From a checkpoint of a small mixture-of-experts model trained on Wikipedia.
Size: 11 layers, width 192, 44.3M parameters.
Training: a variant of Muon for the experts, 729M tokens, 5560 steps.
Below are experts of layer 4 (counted from 0) of a mixture-of-experts language model. Rows are named router (the router's row for the expert), gate (a neuron's input weights, with its number), up (a neuron's input weights, with its number), down (a neuron's output weights, with its number) and show model dimensions 0-191. Each number is 500 + 25 x the weight over its row's rms, rounded and kept within 0 to 999. Numbers have three digits each.
After each expert's rows: "raises" lists some tokens whose logits its average output raises strongly, later layers aside. This comes from a sample of Wikipedia text that the model never trained on.

# expert 24
router:467455494481497524490495492540537531526506462447504516503459512457510544534480555513504475490490490533482519468518517499456518501501503532503457487505492505551545494478532494492508477547502493494488496551468477533489529490467496502489534474493544510483508556497492528558502523516549489480495505503538534490509470530501546506544501479459497485505508529510486490467499495539501498494473464506525448544494463502471515486479479519502457549532511463499481450497505493504477473490458476490515510466491502449488528527495502507501505498474483496520501513515460495477472538473497462501
gate0:508509573491489575479520457498510503515486477542475513518512505451502527514499488461491495535503531503505477468508485479505507521519529494450520496491526541466461478456434479528500519508494509519525513491470560495509547500474498505518481497494501508496481480522474507495477487544516480456499509485492493447504468484489493534464489478501514484499521524513486502508534462480463498548540489545583483480497524509459552474473481502501529515486503496483465482515500508518507513478504509515490479460491466482459496507496507526514495496503509528493479507486464542543515521550515534520
up0:512500551496488499479491496518468554506488507483494455494546445502474505504483530500541466479515514523512525501501481487444505492479558518507465511505489517450474499500496483503542537508492479521503517489480525538527501466534531521502459438479530499484534440523504556506502534504497498502501498481500492500518519502515493495476496533513490507510541500457485531455508489538449497476512456492486461527465527493479546531491516543466528481452574501503488481559521534477506513518499516482519518528496478477504455502526532489488517493512493533503494473513482497511492501486530470511
down0:527498539529505501483450467534460482538485494472504501484479479464475516485514484513529515483495500506490541553486423505468514486493500481498500511520484506513500482533506468512490497502487492492496479480506484507511515466535533496524475493483511501456488511527495516515526474458489502496543510521475526495479507513533497514457447512541494540512505535494527523481473519519476520538528513513453467496477510505482512498478521543488438452466566460526500536490469476478459517457498457492472549503482487498527498533507473531505499522492487517509524441521529480520487472457529473532
raises: ",", "–", ";", " –", ".", "\n"

# expert 7
router:486493465471459544484454473476521543509507497470512544508467487494524538512464524514506491497482470487489494502536537487481549467501489514513520468528507522518506498449511496477502508495467486464477500553488497510483501513496496523487539519528533537512480540506507497550532530464509489466482449526516489468497475508507485482529514467454534474514500542513499483451471480509513495492501480548542468523449488473501533460463514513492484520506488484486461513499538543489443456528468499481468516469502446493476523504483541517458487516497467461527512510508511493507480510493503475496
gate0:486500476480509554486476506487523508492524506460477532538490433537494531500501508484509565533492438503503515531511519524492487486514528494470514541514497481514485494482509516480497470522557528470563474525487498506511516528529507494473518520558503505477468528535530489503523510468489486463485503455499521477482485521518470528494507510519528472481532509512521505491490526484538508530532504503531495493514516550546465488450501500490507497475549487489491527540494480417509468500500475458494474486476505509505534510506480534482474462491533476522515541490494482498554476500496485520
up0:502469506549470490498527500495498500508511493490504497520525461508503526470512421531490453546468490470536476515463488495515486493482522495477461500509504480482485510509499479496459480478483478511487491550504494505482486469486513493519520511538503492528551500506487489508470529428508476476470554455499504535477490534528515565506491525495547479485524511453467497490507522506491490499512544486489535497503543518487499498499576488455572491517519465497503493523516472443457499486467488492478505483509500479503497498474487514523454459518513503479525541543495499506537499491504517497
down0:474493502474536487549475481483533476517475527486500549504495456519503505503485492494499541461510503451483512434487527530508504494498531488514476550521531549524526525474507506499493493517534497474504510462499514473508477515511469488527469518473481499503501544525512540507577492496537497511490523510510507493459513545500525523486487476508481518519530466488528535546517507480520507495520515495518502467513504517499529539478466503495513485481533497472455484508497495451497489503545537527528504534485475477574497526537466515487497449527541525538486530543497492496510513497453520479
raises: ",", " in", " (", " and", "os", "j"

# expert 34
router:487492479488493529494465485513516521515572480489466511512500444478537530514482526502504480540478454508478551497545527468493567465466521497542464470536499508531529481469489487458494472537467469474444471526485487506480500523465475546485495492501531517482493511495476539525492501480513488465505467533529499459498474505513537482532543454492510499466520538507506484478479467502513451517484486494510483503486506492460542496487504527512484488500502499493494473474560531468498504546463489473514519509470494474476487488502505507473468510520506486518504503534459487504478512500535479475
gate0:486506505528540528525503476467517510482494482491487489491509481474485478537487524512493516515486467503448525500469497514498480489500538515545499518487537465527510464505489497525476522469503524477439454492455493496514463511522488446466559491549523497475489494486459536527493506522491491482497529516474465464563500499542505493507467487521477501514509477456476477508505466532487516544511525495497460503523499496473561528494490520510508533515431502514495490524506507470520500536506498472487520528519515517495573523499496527511516484503512489496499495598524491542509503502493503493
up0:490500492540534534485509492481515525471451479486458551512495475468490488539504547503468485539445517469464482526495475510509449488483515536507489498523539447504538451453517499475496448479506492496529524526505534504513527521500535465462490468536477492504485522483466500532478520495435520477488517532515511497512495518535528518537504489488495504516509515501518489480489501482494523519484519504501522520520501463503529479522519515487508522520465498536529513531496518484524500566504468518527484533569503517509510483532459514482528480479530520490536473534500519530460464500510529488
down0:477498548557524452540551482511499478538487462509524514487471516509524524496482489477533474521512507514483466543467507545539477517489509506518477471478498482482494499486531491498533479486472521521476473523463483482556456513500494519522551511496522527514486454531509503479472478543497502502511500503459489474504511503489505516456479494505499511498516459456487466506559444496486506547491509483423488508536492530489514480464488504449562531515512460472499509509548471486468473500530471518500524536462490514514534545517490511493498490515503496492503520474490509499506497496483522494
raises: ",", " and", " f", "\n", " ("

# expert 37
router:472476484472501534475476488496513528513550469473502489508452460493491505527472527521518493510457483508513523465531528504482529496483494513500484466490453469472521440470520470508490517519495465462467483511462504515459494516468460514481498500506475544497474525489518534509514527531501484461503464510531563461508461465526527503496515473474479495491540502502486485458481481516502489485480513516524476511434461455466533478481522526486479550530518448494482490494512545503502485503484493501530493523495471481486494508480511510460461496485509437502458525526494473467470503479526513482
gate0:506486524504517514544513479461480447541487494549504537474534494520484457505501502514509515459504516496494501521539504498479459439512509501484503493506522525471527477517491475505504462487522498480477479507453478531509499495458481465550484466506563519478489534471463529487532523503531488532533514491481486495528516494515501548514490498525489510538531510494476506498513464479510535563504522532511555482524444538478486466500501530518497515459538505512520517500501486538479510531521517497476491530521487482477519521477510449523491516451510470506552486525481521491513524521494492442
up0:520493513513492527493483510495488528489505512481454494537500501471534516509536473504496475523500483488532486518469533525490536529479480559499521505523554511500470461533525483541489555470455513485528498486529529535495477527564463501506531496530506471472510475531506502510454460468511453475498484507496560490475491510520473453495506465478499522502466474487486505499513471500481525549506447478489475513497513466448478541512502490498528458529464485484474545483458525473476503521478479490540494492505507532505521487539458519503474515526479511520535484514505534484516466497490505487
down0:500499476479534507495540490526505475496514497503479524509474492452555471526478528515501526484526519474491519506526473471489511493490508499532472486535518483549499509518490522471500509438534551500490510453497507484461496526507469495477526528469506551462477497496500539536482503488476534504469515510475495470516511485519493435489542494500537555497517487522498534492524493505467458479504525464452446529556482528526474493517500518481530498466479478513525506474489497495444509544508504518463461469524461462520524500484495519449524512522535503526487499487501501458466475494511509494
raises: "2", "see", "T", "20", "M", "3"

# expert 19
router:501472489450491522501498490475516527523531482495518513526504494477518527514488489515537506487483455518484522456505536444494500457496490541502496459523485495473554463454512472475466459505476471500500491493496474484499486499505484506474511483524512511508486534477527549529520497509541459454477461543496549491546495498542520458521516473477497470455535534507505488472500497495537463499500451498527476532481469505478506449476483514528457528553504470448494502477492532494501493511472491472506494472503460473506501539468489524529483499506500461515495529512486514517465524489542469483
gate0:523521515520502513484480526471469532506446533503515517511544500459496502534502499500487523472525507481500494508508544442481477479490524472528478525493488475524492495516496482510485502523510488544540483494530531526499507530495465494467499490524482532501486501499543508480534511491531531458490498506517529515493545481525505541517497485486509495493514478488437508512488554504555460512480492502504487506477500510483476495476534465506454450505575513465457502486500558502498545461470498493457507470520487479518466538513478487523533510472541515498515479479515481506450464452521467538
up0:514547507462487506464502550508502502506446481501510490518500521495484487512494471492453491509510512532505498554522534484495464479511487619526500517512514480520504493499521458488499464516497530491508470496503499537503474513483491508507510519533491500514513507488494516470540508470515473512497560499511494525497525470459456555494504496493500554452485496481526493499490469514532474497509497506522498508519466516519480519451508479521504489481515475498533473495496495511513520497477520514478487490495496492519499572535512504487511526486503482556486441488463479483473457450438464529
down0:510493507512482514491537489548444483509563519543505510503489482515477521472505470472499516498528508502454506479504433523491506523504524478463473462516518486506511536489491547525485496457476495444481519528497553468486494489520513497497496531466489560520523483515491477520485519483475460515517503470457479522521470535523511443494519510503555434524507516512481490504512529531515533473476482487515520460449517495502498455500481515497494525476487497497468523523519511506522487462497488477495516511500486551526512468495499463528498457526483463476530501507524495507489515521554540498
raises: " The", " It", " However", " In", " They", " Also"

# expert 10
router:482468468444468514489488480533543522520535479498490500521477480488526537518459505494519496506504463516513523458535496487471549473490495515508514481541493501489545467465526470513473456503484485497482496533492513476460529461490481518480507514498520517505483548493520542522465524484527497470501497536513534482529459480515501464525531482434521479475514510545498507449461461524470495516514484553530460517481510479481513483487516542521500520527522480488477474502518523460469496517496455486509545487485477500457495517492532497508484515466483466520500540521504494472485541499549497485
gate0:480498493526490510473501505484506517500519540475514477490534467468501517492518539499467506493501465504490542502466467486514491518485497513478503512488483474529500491450509482489530505463475469464495514541470522442472488425541535524469525571507536521546440457470512478546450492488482506492506527530520501478547472504498451528528519506496523535528481506500460504491466485525467517501512516454516538499498499514529495512516522489477488528516477547491504476497550504507535483501486480519500505533486493517512558504513508500457498520503551504517474499514465523531500526492492475520
up0:511492479526511505524462492519485498477530492477523487475501507506547501484497521518474466467480518507493490561521479475522528527502514523491491573505519523509470523503499510436514479498461493492511450538575534483498533497512492458491490490494463482483433512523503546508527484442515489466512512477512516505544494492495474565519538521530475480510474480471522494486448492505507490435467514475531543535532513499508495477495538474533473512456511545484510509509515504468499531539478477489490507480514510489528461501514527504466496523517474500496494513504480477468472491503493510519
down0:488539477463508507526504546475498479519499494496485531516469528507488498490528490507496490498494478527520481502458518506481493506484491507460491505487491461504497520482494500543493524458467514534549493491525512523462555474542490480441494530487480455474466440499499488506502502507486490502480482497521496521534498516493474540549540441498461504511506467487550566477471482499481504499493472471488490536464500494507464493451519534500454522510495502496509508499558575509526524507491512492493512496467524481504514493505570453484491484489522533473475477501502461496462492514462477517
raises: "|", "-", ",", "\",", ".\n\n", "|---|---|\n"

# expert 27
router:491470495504461562490495467478522521485501464492489483528477470469537534514485531508537506507475498504519556470513514468480517466493507511515478479518519497490513419490520502457509467486478487483493493516503483527472520478496468521513515501522503496530492509488538511540517550515518457461518492499515493472486480491540542495502526435486504481456536509522472521457451478495499470464467490533523502512483442488481486488471531523471467527499497492480493488506510500488467504529494484479517504483438469487491462505449513511487450543497480492505468488534514499532496512484504469446
gate0:528474541528491513528520523500483477492504531455485517497486460514463502497515471477490515510499512499463442489500516466513454464484461508526528532508513534537494502504476486501484512493494490507506498452488521510494495504488526508508516485501513487483499496514556539480478530500519537520524496497522449493498508491449519500506472459526472525528491501480525506445444501528521496494494522514527502534515518531492505487548493496517466526473504490481544489493507499450459441492548471492436518507519446477503506522488515528490469508500493493470453465563543502462480459515506458471
up0:518525470493535535496532554513509532503473488482506525524497505524520480462522533507481512465484474520503467502513508527516531557502493456471529479479567461499481517464535501516511488550500488508516498526455528476510483485523487484498507475488506518481497514530479483494531557546518516490513485531492523541507491493492444538522549522501474467515499525498501478497503496502488525512494529494526483481471518444481490518515477496504489491505485535534488475437461527469515516483491487525520478535511529491496510505509570494462490471518502468509529546497495483481559512556470527497
down0:507533494513454528508453484495498501521473505458522536524502494518483490553467488546473501543497448524490495521522518522481475505490490468490482491543468496470528513492482471527514526533429483518499493497506484518464495491493509503475487531534504479480473500546467479505503503542533506498485519514519497468463498560548513526464496469511491453501507530527547539488529517494550531490490476497483535496496509532492501470524529536489508523521499463470491458515518492502476518489474471498523462510512472440491529496485507457500492485533572478504491466501485517463456501516505500513
raises: "'", " of", ",", ";", " were", "."

# expert 31
router:486468480459493516483484488519540509551523491522504513507487502484517509514482526539526476469479469513519523487539503495455502466469516508502486469518466518507500464478523469459504481512475471474472516503497526477488508488458474537488511473508510524485477524499514513541495499510530467463499488516540530463543500489533496489519512470479511469497514530539520510479457462530494482515485497525530475511481469500451559472464493522498474524544484456489466484465539544475478487516467466458522529457468466473496499504452530515459468509514483488514478550513473493497467527486509459481
gate0:518529498463558497498499472517494470462518513518512436481538516525452475538436515491501551481492536442521483506528511507499524514493502524492539507497488526521507463489529540497462505507533521492491526493525516493515497449501508512573491490487482492457486510477489465501530516491517537473467474481500507493507482478489501535503467509490504473493513491541469507498475494502482479524437540433534488521461507462499509475489505505509503528527508475497483479502529435554500472499491526496506514487483488532447501525470539498489490477499488533518532481515484479539488504532493500509
up0:495493450542511476481522497522503523497527510533475507517501489460512534498517483534495518472469503465518562522459489510476474507458489494479504520520507431474476469488518479528498524457487473487475493510472552494500479487479508464552519525454544500502483472502489477500522482443550498515507477509527507468511473522497495462494497517518549559541485534458460504480522502480555486525516471487534510508523512518513495488498494484505503490497497456497517517545502536475541500486500459518460482442547506463508469445505480486507508525494493494520522493476503531486497520486514509497
down0:564463438523526490490510526517440525516492468462518513504484493534524499532505512462500504495521495522519499509502507506514535473480532481486457528466538540463506492490488551496495495491532468465487515498536499518482491542524495511489502471487466500513449449519503461532476493463481483480501503438502462477501486513519512500498454525518518465490532517494468499507456517497537508458518467483518476513493505488487507516506518454466472515513518507495515530502502535502510506518573502534506473505488539500509548529517497501483467500488465534520545539513527479490492541498489554486
raises: " |", " In", "-", " |\n", ".\n"

# expert 18
router:473467471476472529473469482512534529528528468489487500531475487478529527527474520525528494485482469507494528463524533476463525474470509523524472473528487509503525469470522462477487474530476469480476504527469486502473507479475473529475524484517518532489467524481528526534508512508536484466474475521531538479530469481532514484530531468461511475480531529533500510466463474527494467485492480526526468529477473481477523480472504539507478530522506466465464483481525528498469472528472472485507524472473469470468490526469531530491476523499506472528484536532482476495468528488524470469
gate0:476497483466499494467460571501474462507505471479497483474464504563547500487501518470504517466488472492490478491513502499511514467493510536495519515464477534496516434488489522509500445496423500492476487525514480528465474498521496526493497492491530528535452471511491496457489505488495542499461489491468493530448503484465464478496533514496497497464506516501471505499520487520575499468505459502491471482486494499515503486526463491514496508477476470490527534523549517519492510550486527530473488447460501511510467488532514528498535509527480502490477507498487496536503507544457514498
up0:489460475507469498477474527481515542551526515510545492507484498538508539497537531492528530477512474499477466449532478534540496500483466521487456517540521534474501484447483482558507499493496508480447462506482483478521534494483518527487525510453514491485506478486545505539494498481502543512501515487481501520520518492506453504467486512494471481508462497532507459588457510434514513479505537502503470488510500516505490479458526489446506466484494490531517518521493527514502514467504487527517466510483514513500480499513502518510494461510484519526555497520499476548506492495483514484
down0:494466538508470480466507544480515515499534533433488513502488502514523529509522505530472500520504497484507513509519478457506467527506459488480451563520511510486487515492474504482520503437494500480493488483504483538475486514524498476491489455508498540560539528481514498465484500497472493494465504510489480480501512468506466493488446482514450524488512467505511483516498481473499520504514505490515524498466515510448547492478530542464548513506501485544512549499459536451518472492526500520496516553507468469496521516501526525531506511515485464537479493470496488526480455512483545449
raises: "quez", "iving", "ories", "mith", "elly", "ency"

# expert 15
router:479492466474503521459469511544539533517501476469475482515469497449516501509476521521514482494491479483529502451483522491488544459498546560522514466519512514531499452485496444465482459521476478467481500520474486515475497471441502566481495511549516533519470514496543547548503541514514469471489480516493497491521496475511485493534525476469485498464534550491517514479456471488506475489500488517525484510501485458510540478448501502505468542515501486513494488502531507513481483497488493520512511456506497462480527502475517524526506513479518491519488520505499490527442521501512480486
gate0:488532507501446468527509502550541486525484524460532498475467532487497516496518485537530461523529484467514511486501491479504493508477535471478525516498521464502512515478461498510501480515497525493498477474490452497480508482514472512510500522531486494474541478501514573500489498475515478495511494499493475475499513517464493449497463447502457482525520504492489571468493510513513492490524457461540490455457516470494538537487493481496468492535532520517491510494553498485441481449467497525547511506514454462528526541535517522464490492493492500521504482505488543467505507506510520522
up0:496522500450532508491495504506523500464492498506526528479472518530506479523491483482529441472507477477557441481481500524514471501484531483512513519559486477525463466467484491490471506469443503429513513529525504541490525528482477480548526578537499515548493455512502495519528498505522503544478536500463486485527511472512538532499497493499528493531516555504498510470503515497531462473500488505501520457452508484476481515500476461502440520507522509531488511465518524516509498499453477485521491484513463499502483516491491504513522497489531522511512494509527518476534508498491487536
down0:492484539533437468527498502515541427513466517472522498467526469481495488474476519470487520514506530521427445459509523482491517517496540515484506516485532504510507498505489530482520477504488519514515471519486483543496524471526491498507480490506481523514530449540502534535509481471461458539489517493511494463495533480510483514508482494484467539500513474489486542483525515531504495485488467454492489562519513470497548504498497506467492493492522512487497502542497507432507464528515526484504528509509488542516527491522489460465538471478513521492534477496553523512500533474499511505
raises: "ai", "id", "ina", "ay", "ain"

# expert 2
router:492437452482477526503460490504508510524548475499474488522469496481508490511495500517519488457509479491500509480501520433458505494470458538512481503519454490504499489467515495496520475522472482496495482501457501542449503483474487525439522482532507499513484499477555522532480512507493492501500460551547496440507461498543499499519507490468542450492510542518532493476494487536476458516473495524533450536506461494486508471493490496475479494504504489513494458509495541487458504517453463522497507495520474494478493494500538511506472546501488465526517503507464447498490532482510493494
gate0:414504483432494529523477525525519516511489510501480518494489465512526480507520526479485584467509473499520464454507486523494483504488522524546522532521584516480476507459473464523492458512503466517514483534477449486517525515483499481438457495503492455509504520515493490534479470481481507532519507476484503495544493507520480519423503473510498476513500490485546511512510492505458507494516513543467516462498488504510504491494523489530517481512522493491495512514536488497483505524502503523476496494475528482498450489495504542437496518483492526480505485502496484513523503485480475482
up0:488476523542519521497487502499486474458473492507534489493528536472501479480521472551479484505508447438536508522484456515521499452505539511461535500469491463503481488528496508489503497495498528499510497506548519512511504474455483455494522456516518515479502499502508520504493496493525554511473509486497499519522514535528537495491495515480496502504484502504484509485476518538492433517415460514514494521556519464468500566515526561507435516528542480485487491473530483492512482471476521500510473466481480469520509492505509515481548497508468485529489510469520502502511485490485485533
down0:508482524504527521498498520473522499436504520553532478516486467526488495501496500555498539477538522439520523533510506482527480477477470484553486451535508451489541504527501473502529484507506537501502503461521516531508505485485471497486517521524539459529501494464492528478485492470494512498541517460496547495512495508495490536534486500461502489510503535501477508472498507530506489493489509509487486479487523443467473532563524510503470541468560508464496481500512511535488511466478501533523506474526535530504474539476506491496512520490492445495520458513545475534479463487509517518
raises: " the", " his", " their", " a", " an", " "

# expert 33
router:500488456512477517500496514505537519500536454522511502527483488486515506520461543505532526485470470504484541476511494490455508478482507528511468469542498511486518489484522454476504486553502459466488513536500494504483510510483494491477519449521503533502481536481564533508503506488508495461480470515521545488485454462544472457556519469491494472495516537527494496464453474497484485460492490508505476508467475501502512506472520533491484542508541478472483502488523535479501461496488472477513490461496473480487466505470532523468497508508497481514497545532490476485451507468559473451
gate0:521513476497497529513511506535499471519482520480457520491502524481480545469466535463530500491496473494495491478526549501489499557430466543464483499415550515520457496506501476475484485525495485511522498513509515490506485500500483444477508480494528497455503486508535469559490504494509506500502523506508494504480537495507507541492522447498481526535491474487495494500520486492502509521502493457500543474442497509489554454471520524499506445512498519470477498518533472467504539471506493496433509480489522497488493498448499512516501480502540501503497504526510508489454509550479519471
up0:488488502515514520497519550524511500454494504513478497489536512491507527466499473480526489502514472508524512490492517519489494481515538504505481533453482490514490474497514500534454514532472484503501549529480484495491463491521519460531501466512475511504552511549563520545516490516502553522484525475520526509477492452514451472505501432501501526503507498502439507505504549529465546503515501499494482495507479490482500454488549491513483454520510531480459506495511519448517525488495519474488528508485472507495533499474503496563507467546522522498483494482511533448476475498434491510
down0:518482542478529526475495544519535503488465477557490509496502486469550544481460501521505460516495504488490515460488470475509504463476538489483548535516502521492520475546464495516474570516489541512491505511474483488503489490496468515488537485525483496508503500511521510490518493496517492517494492478534504485466490522500458463504509495551529474538489516536475534499459486474538534485522498502509496480531446452525475507454503504514482509502501506459527515494451538560523509525507486539517464544516491484471519505514469504470507535498495490526489499463524453490517491481478526555
raises: " |", "–", ".", " (", " –", "-"

# expert 22
router:499497476475487501449441479505519526542519447457476511509487467471542531515500514510554502492450494526469534485490513478439512480500490496535487472520456514508531462486511435500467495495496445474460478515472494518495480522474483514464549498503534506463480530495516535513486490496497463463489507515517540501520474465524532500529532495444505506499516500530502501481485494515495480515484493515516475522507497504483516483481498509501457525522490467487482478445503510488474483519463439469512513501493490460504473541493524545498492507508493498527481529513488482492469534514519444466
gate0:525519554473514494461490483473474498458494521491464482497506515507530510500490503499454513494534528478519473492500506468515487468456508512538461463445521549498541495534502458447501518515509513481482478478412488511514482507504500542509548496490506518533453495549475516494529505561472473521447525486512469505527503509512494518447467531479476529499482495519489519496501472475482476484509468477554511507497480489476479458490472511538523487524490469510507505513508469533496514498468499502473495493502501529476500518515483463513457511502464541489486518510554532500491487475469494479
up0:534521469488528512479512471544472526482472498468490486471523529499482511511509506480461511548495511504544428518525444485504499516502433537519480485494518529469541508524512482459517469485475539524519497490427493507473496493485493529516519520489481540520464490542505550507486499505484521493495521511507485513536514501525518507531491529492537559481494444493543526508538488539526498513481477503544515494495475521484492497506476529509498484475499529470529490484504515534510475482488513491474513463477488524480554501521500497529479480479491494517474524481507527510556460470478543534
down0:498521486504525549521502517528473496507513477475477499503513522457524506482468487526470509533483520501520523536514492487488499508522515481553509484531516521482472545500504474502522487482490505491509502478502469532549489543525519463517500500519504474487507517459509490480545524475516511508513541488441492503472517496506543479504488484497464504468515513523495476464508542499476500443475472505503519473501495522527499525511474494458489471507504494562511497539565494494547469508467552521477508444521527520517501474509507549458521493467480529500551534516520555503552475493549508468
raises: "0", ".", "–", ",", "5", "9"

# expert 3
router:459470496453487505486497465493521503546508498499511507508494510446515504528492508522506470492485487528533555485528510480487505448461484509519480481493536501517494482483505479481472500521466505479505471552487497491474541485475490535485490510521505505499500522494504503554515518477523494478459488487543522480535459447496493484499514475454522477463506539531482523471485491537492488514472517555546466530480458503488560465497491506519461530517484462441438483484513524457483459525484489483522508507493466488490518504468523510527481489507492502522483524527490453518508550475542498502
gate0:536511519506507528477504517540490481481472480491507497495464523552509487476469538511500510460476465518538511469482464499491506478522503515519510490501481484534513490494512492528473502527559457518494531507511520547490542465523491449521471464489485510506513485497489517511523517477530487536516523510543493527480443530524477533508505462509476484510523469479516486528455524536523517532501481497506476493469466530452524499557515444506504551450532569521508491506489508439503524506519535520521543515494492532514479501491508524533520467502486520502504534512517513525481483488503539472
up0:518481498510483517479544521493491514503507529496524542515539477516516501472535522498476445511511509511507596459511481495534483516496514498539523495461485514531511482493463477524502498492494451549457481506520522492515477510474476492489511508529447467489467520472574515490512528462471504509485477540490464481528501496496497524467476498489498433510493488489498527507478495491524448479536516510456499508509491503493467522529490506485499473503498536499498465446506538508492474535498541517472533476477527544493520438493473502476510502520506500505493507530487518496497539439485523507
down0:524498533467517464472459510436482525492503492522530486499512504503492508480528571521535498497511498474505509522486480468505540504471468493507517483489536520465512521525534489501519495473499547493514469512436533516486500526476469561522518505520510480461503455512512482519509475491459500515532441470482523483523505470498512496491464481487495531529471479461513501482494512478504477477444531493515508520524506501496486509539462475539458489486503480479471539540482499492498473520536480503537506552460504501505548472506505511490504497535504480511462482583511509516502477522469510504
raises: "-", " ", "|", "\"", " The", " |"

# expert 21
router:474487470495483518484493464517526514523533471484498498531486475474549534499479529511524485500465488515497521472503530469462513508467506511497473486542489492497511477481499451487501480527483455508492488515481492510468494470475466517464515462496505544485482552489535518533493497489533478477497496512518560473526487473525500493559548473478495467490522508520507491483478488532495460491477465542514480528477486485477518483467513531484468514519497475460476479442526511485473489538487478509508510486471473494466481542442516552459477512496499479529490557526486471486455529511514469461
gate0:519447478480509478508475483493499499511496498492503475510510474501491481545504500512480509478548514494524467471549525493491506486502530454485491489559544529526480496512508481527513497499516493537526488497499490444501496483494490508553492505535477506466469525517478490477457520511454502507515505487527493527501482485455525465487555485490553484484524495464493469495466490521484466574475486510494490495512434511494485458518452506486504483554547516516537481527520496495519531505500482474535510495504514516484533462465471454420462521472474499502498473505504513474484500509510522469
up0:527511471463530553546532543510479484498516524483523536489462482504510515472488488536506463528485533517496520487520491497495519512501457468499496488499490484447514497497497506496516500449461497519497529557511514490495512484490459474517527485529472498512483477544485527529498477495470490531521500520497511488506495555517455447461531503451498481514542512503454480471527489541454487502563468534482501525505501502498488467545490517497497523534492503519499541452505490488510463454503540537523496513494508487529510507496476463478497502481459545466441488498485496528476479518503533518
down0:512505479479509566490539525498491499494463496465499540524546509492498517479505521484512468511477463536534498485534503469470475462491493447497493505497489488453479518512496478538526486522505521466551500548486543484516512508456512517527500454522473525450487496487518508521498494515486485502532482472453540499492519523518510486495459496476480442484519490505525550494485490519494496475512504475528494450490483572491513508495485506502562510490536479524473520516550508533543513525522500500496503495507500504467523432489516448503480496505531490529514471493453508496466493540477500498
raises: ".", ",", "2", " (", " |", ":"

# expert 1
router:481500463489501502461469466551525525515518478459484520539523500479503525535487507517503520488481471520505549490505537490461521473465459545526482467517500495507517467505511499509457501554482476486463514541466501533458521497467470517480503478514493524482484519497515517523518486524541470480473487514532527487535464524507510477519502486440523449472524521536488456487459468522473471500500460515524469524473484499469502479473495520503446532515521444478495504458488533480491486525467475471511488481477495474478495520457527530513492501480537463506510522518519477531491526498524489481
gate0:487494479470522470493508552506515501500546520510535524505531498520498530525463477502484500530467446480462514494518490507498435503480470500506493485509497489529527505510478520522541537443489520467495532515502507491499542513492488504476470504480499503434470499518530551491461474504551490533465480461480565449518487491466510500472491483530490477504489500536482509508498473506514500533499507468507510456505524520514463491446493490505503470519530455532504512487530472545479518500536516485461513470484460537500488505504539476505491476477516491514486454457451475540494487493472498485
up0:510509512502559503526467504511492491482487504506458472468490505538508492596492497492489464538558505512486516489501529490492493487476485510510450479495523486558505528507531496499491490502477525487531517522500506506509480492504504496546494518493473489503486513532511492472489501456528476508543482536496498513499491499529511457484476505447480527526524510501459508517479546507477477530453468497486444470530513519426470474466508485453495545501540509482494549477533476489511434507496491479513491529501507504511505479489524506513517499500500460461510463465502457524537479495486528464
down0:510524483492478528527470520486504468450496481501466511515480529496515545482499492502488504524504510535483468495527498521496472507469531556464534467474491521491516552488475522499530522505518467512451494502500462556506457485498476501478512515500486534489505527496489544535509492521492509490503523480487475435523482471457503511496497513477523509435513546450475484514472508489568485497458460512491534520504500486509475486496456521504507516495542500492474508479476498498571524520489465474487478521496511526485458503515523480454490496461516523530524436480533508506494531499525490474
raises: ".", ",", " and", " in", " of"

# expert 5
router:471433489469452534511502490504526523495529463489494475531475460514487517510509499514506488513483476479499502496513540490475515472461499531500499479515508518473500484457509472511462453502476497444497517495467521495487492473455468510475491478520491521458483500455560511535488524519514451477488443496509511486499472510543504488499505486476491496512503510519498507484485478551522478507491519536504461556461489468481510436503493510514483518541533480479478448470516535459461495524463501500511524491473484480468517512484513521513438542495517469526523504522462462507489517470495476480
gate0:475477463437495482491499533508508510489483493489551475526523449534471502488514516473486558489481468482499481494491529456508520511539450491515503485487510548461517484492466543455445508484535504508475487452517501518510542462502542493482502498494494511509479511485522505518480481518499496472444549493472544454497519511524518520478499496483504454505557514506512488525507489532537532497552510478517505498504521504504494457499492537500477519531475508518484510523493466461493459498477486521532497501537518482453535496521535495501482522522478470482484518530475453495492469482463464481
up0:520501504457490480514515519522503500483539538515497489536544519516474507486504513477510512553514462484484516450523524508473489500480467450530460485501513528479506486507471487506485533481504536515474491483473479541504497460526545506520474521538533492539506498500470519537489514537487499463538504506499486514497532504541517569466509516506539464538492523515495509501496521543490512535543543467525493492521537483477543446478463530513476473480520523522513543517497503475515499491503531479484540536541483484504516563512473523510483505491535481526522491550525515509470474497487481475
down0:503486521506490505508519503520445482500500487506472516472515496476500488470493462495506496529549496459452526544472482523520504507468548494493478491481454484521483535563502530506512490545453537517505511499489500502498496483504498517477534486528479505495446485503499540514496513479502499517531484529528512551501531519495487519533456547509501465509496458489492516484492507485475521480483493463541470501533473543547518517549508507498526474518539484480524566501456496507536496520498502498483535511453506501583538491494501547507522483509473526475449510507520516491530468498513526519
raises: " the", " ", " his", " their", " a", " this"